From a checkpoint of a small mixture-of-experts model trained on Wikipedia: 8 layers.
Below are experts of layer 5 (counted from 0) of a mixture-of-experts language model. Rows are named router (the router's row for the expert), up (a neuron's input weights, with its number) and show model dimensions 96-191. Each number is 128 + 32 x the weight over its row's rms, rounded and kept within 0 to 255. Numbers have three digits each.
After each expert's rows: a language model's description of what the expert responds to. This comes from a sample of Wikipedia text that the model never trained on.

# expert 22
router:061114116090129123146110097097107124167074103100143108161155075116132116081106110110129153158131116169132137121065136181126094200196159159154191080153098113077093140122123096144120098097142055115105113137095143172154139144189180145088164115117160101191120143093114118151089064148132113083
up1:117100105110152171121148166133146107129099202113177081118096160150106151119138119100120098140094073158116143119115085126157071144153151115133137124122146128114133111106094143073157136168165014116164115141169165088087125190149095151103140133118093116165139153143160145182141108077119124130
What it handles: Academic and career titles. Words in biographies about degrees, posts and institutions, such as degree, fellow, professor, University, Legislative Assembly, Awards headings.

# expert 35
router:160029164090095147101092109109125106110110090064126155105089132137120104142146173166142123099139082127132127158119143143093157130143179173143131120168180100109137139062119163092117181126142102119115087200180126135177107125126136097100070122104086125086156104093106060109128145133108106172
up1:133106137176100130142126162117114113133079092161138141151123111106173134177115140126143107157158163192144171122151117149156134113150111142162211112177146099071168110120145117150093163123144118146121140094117207189148131117133164110158107163111166082109160139147101045076135154160121146156
What it handles: Word-initial fragments. First pieces of longer lowercase words split into parts, such as rec-onsider, int-ensified, imp-artial, inf, plus invisible coordinate marks.

# expert 47
router:116157141134052149146114090101109158131092136169128153149099131085133145099156059098125173144087130138091117116098106142086163124161139133145076068128137097053107121145151162116056133127090115118138110199157109104171133146148139097103054129141150153163160135155145108121145107094132092114
up1:134118148106156127151129140155086159137197109131087179128165166062134138128127048108122059156114111143111115124167150126154177084159134073137147163161162058118138118161160127131131133059107136139128110179164141147180197131131127132120120152091063143148172108136092129078150133155144094186
What it handles: Heading and adjective words. Words in section headings and demonym or adjective suffixes, such as Eastern, Diving, Tunisian, family, after heading markers or the.

# expert 16
router:145089155135103177128105108183108119111116157114147114148137151116126057098141146110146130130098063123104099147137141080096138150124130153130149113086132141078113121038095155080100111096143121134040128156092090049092160104207102113108117160084153102140147148146076032152066130088100114131
up0:141130164123120177129105180139095102113089113138158150098114107089124087166124093152136127094095104177176163114111143108127090070134162173162111102089136142145143113095134103121162109190129138141085070083137117135189134145179103188176114132096132126056112107148057118150137161156138147055
What it handles: Foreign surname fragments. Middle and final pieces of non-English names, especially Slavic, Dutch and German ones, e.g. -kov, -owski, -icz, Leverk-us-en, Zw-ol-le.

# expert 3
router:173089106177097129137068104130126118144184093159109174111122123112190149142136127094145107113134121138135120170075126164098108151099140162155091078094147145127110163130133159094117177103102117125113099145126087094120137159131145127078092106092111090158174134126145056122101174078119093116
up1:196049156150117142130134117140135108159110149097167148107105170096140216158170110051089089117092137120124118107210165069091171115085115144124088109116104112108116119118163082121138124142150168084127143097117065130138112161142107143092154077110146082174114099154177116163135098170117139094
What it handles: Name-initial letter pieces. First word piece of capitalized names or taxonomic epithets, often a lone m or M, as in Zea mays, M. gotjawali, Mini, Atlas.

# expert 58
router:097092078151095157071121101171121093122157079124067068136114158123176125082158093083113135151146144135042119178057141110063105124156162165127099068142106130149140192137123136080158148157100126113091111122088110089195106131119099125110155168154134104135182134097077127159110106168141146163
up0:148090126094077135116127110077097126126164089092117064188135112151149150146105111086162127139200122184148135088112043105077103123081126153173101100097075113156077076099139135140130126131099176148151071114114070080118171147109094125083139139115144123130124120123090144084089129202097122093
What it handles: Table cell starts. First words in table cells, especially nationality adjectives, weight classes and track titles, e.g. Israeli, Dutch, Middleweight, "The Lost Weekend".

# expert 17
router:092062112193075112169147083159088102143133145161072140097114107121129113087121154049086157133079171136134132176118084171082150124134129137117105091142111098141081168120147153091177159139158144086183167144124080102067127117154116148087155118102119078143193109092077070131072147077143119140
up0:191087143144165155107113103169103061103125128101081145087129121142111165047114116120154115133072135193151070106122149132106134157189145090152171115120186116119125123104123079187161137146113107149157156123160115137120169141087156149095098117116145102108136074128145082156112112140092163103
What it handles: Names in lists. Words inside proper names, titles and list entries, such as Historic, Jr, Elementary, and years in career ranges like 2014–2015.

# expert 27
router:123110136157092141102071166107095151164109104111094141095037151062185137120096185127095071099123114139079204133082125203096123151095136125163127095123101089148078120073107125065130119111143107081109111159102087105171113102130079132064110091102143172154145106173121119122119178123137129126
up1:092100127108123057179125164152072140126115099063101158184043120138089089100123123160152120109117093112123152117123136148115104148123163153123204154161134092109100153118106091191088115106074153068103089101165114172108115182093116115084146139114121109097167121057071095151146103136103129099
What it handles: Under and hyphen prefixes. The word under or Under, as in under-16 and undergoes, plus hyphens and first pieces of names like Pan, Kam, Mas in lists.

# expert 59
router:102115107137113117063081131070118047125124117099097109173128135094136083144121122114128153186084164118103138164110131151155170114136124181148076144092170132093135110112153097174121141134036075120087105095136184094117125159137179163097141114123144130156156156137135137180107160130133142173
up1:070112118141133164196130183087102150142160180118141119105123098085158087123107139130095113166083109130200134146109108143093144109174122060080162116138144135143104155110138144137143162092060043086131157191126140148102076072117127165138120094084143078124125175124120159123119154097129140179
What it handles: Copula and auxiliary verbs. Main verbs is, was, are, were, has, been right after a sentence subject, especially in defining sentences like This is a.

# expert 15
router:104099187137123167127092149133111066101132117070139130100108135074092104107153133121091195116106144167100153109103150149081171154109160160126103140115157088079108102131117122091159174129120167099148137133064080105151167143224112133121094130107169112124113137157101080152097150078059074170
up1:116151058168135132118079139108124099121116063095124136129128190109150153117114138114101091075124106108098119099151125094135091122133185105149082074092135174157148170123132142065182143078075163158155166153116104104151115064136079080126133104047130141175171126189159143179068103120154125104
What it handles: Name-ending word pieces. Final pieces of foreign surnames and place names, especially Slavic endings like -kov, -ski, -owski, -icz, plus whole city names like Budapest and Berlin.

# expert 44
router:108126113132169133042090150144128118173137117140054118116070090122107162027119065105120132114130150165116139105140090150100188088103127160103089081170113136112107142071164148113108189078127081122112107143126149090158083093119213142064117111111137168182148148159084068148077114119120076135
up21:137182120146111110128138175180177130158142105136108106063117142178129141116181151199119147142155140190141125183139119107126184122104169132098138098138118129105157108133135147117118102148175142158090134125179137107111107181141080147083122159136157145176159166135055108140144108158156115157
What it handles: Word-start capital fragments. First word pieces of capitalized words, often at paragraph or sentence starts and in foreign names, such as I-ts, LA, My-stery, Ro-jas.

# expert 6
router:084070062149065178103143129116094109133157134107085119099050172050134149149116094109138201108118149111111149108135155121124141157136185102131167108118112116089122114096151132105121108122087143104131164126109136081120104218181110090096100150073108110146145183173093079123116132180118130140
up1:129088100161075129142106091124102141103139150163087211107101100115177187120134154106177123142103112117168133130157139102074163120119141088119085131175124099114102146071151128101120136217139134110180159121104088202132077168180109125158154107151122100155041126163078126134092135124130140114
What it handles: Nationality and place names. Nationality adjectives and country, region or city names, such as German, Turkish, Kashmir, Karnataka, often after the or in.

# expert 14
router:119162159089138138139139108114146100101115141131123097129087144120112098106126126129201113107079169184151186111121114168158090163118144178117170150162146133123091124039138137113107164186112068115098096133105106133093122125160153112122134155102112066147126108116174162176089131117118113143
up1:081174145148132131140127091084176131144192120134120109180115142091055170115124121104141091118173140098144102169169068148101062144130137124182120082159132121104096159107111121126144081167156107137114092092098155128153100111184171155086183163140103074148102163069166133144090055154113159156
What it handles: Clause-joining conjunctions. Conjunctions and connectives linking clauses in narrative prose, such as and, but, until, though, thus, plus pipe separators in table rows.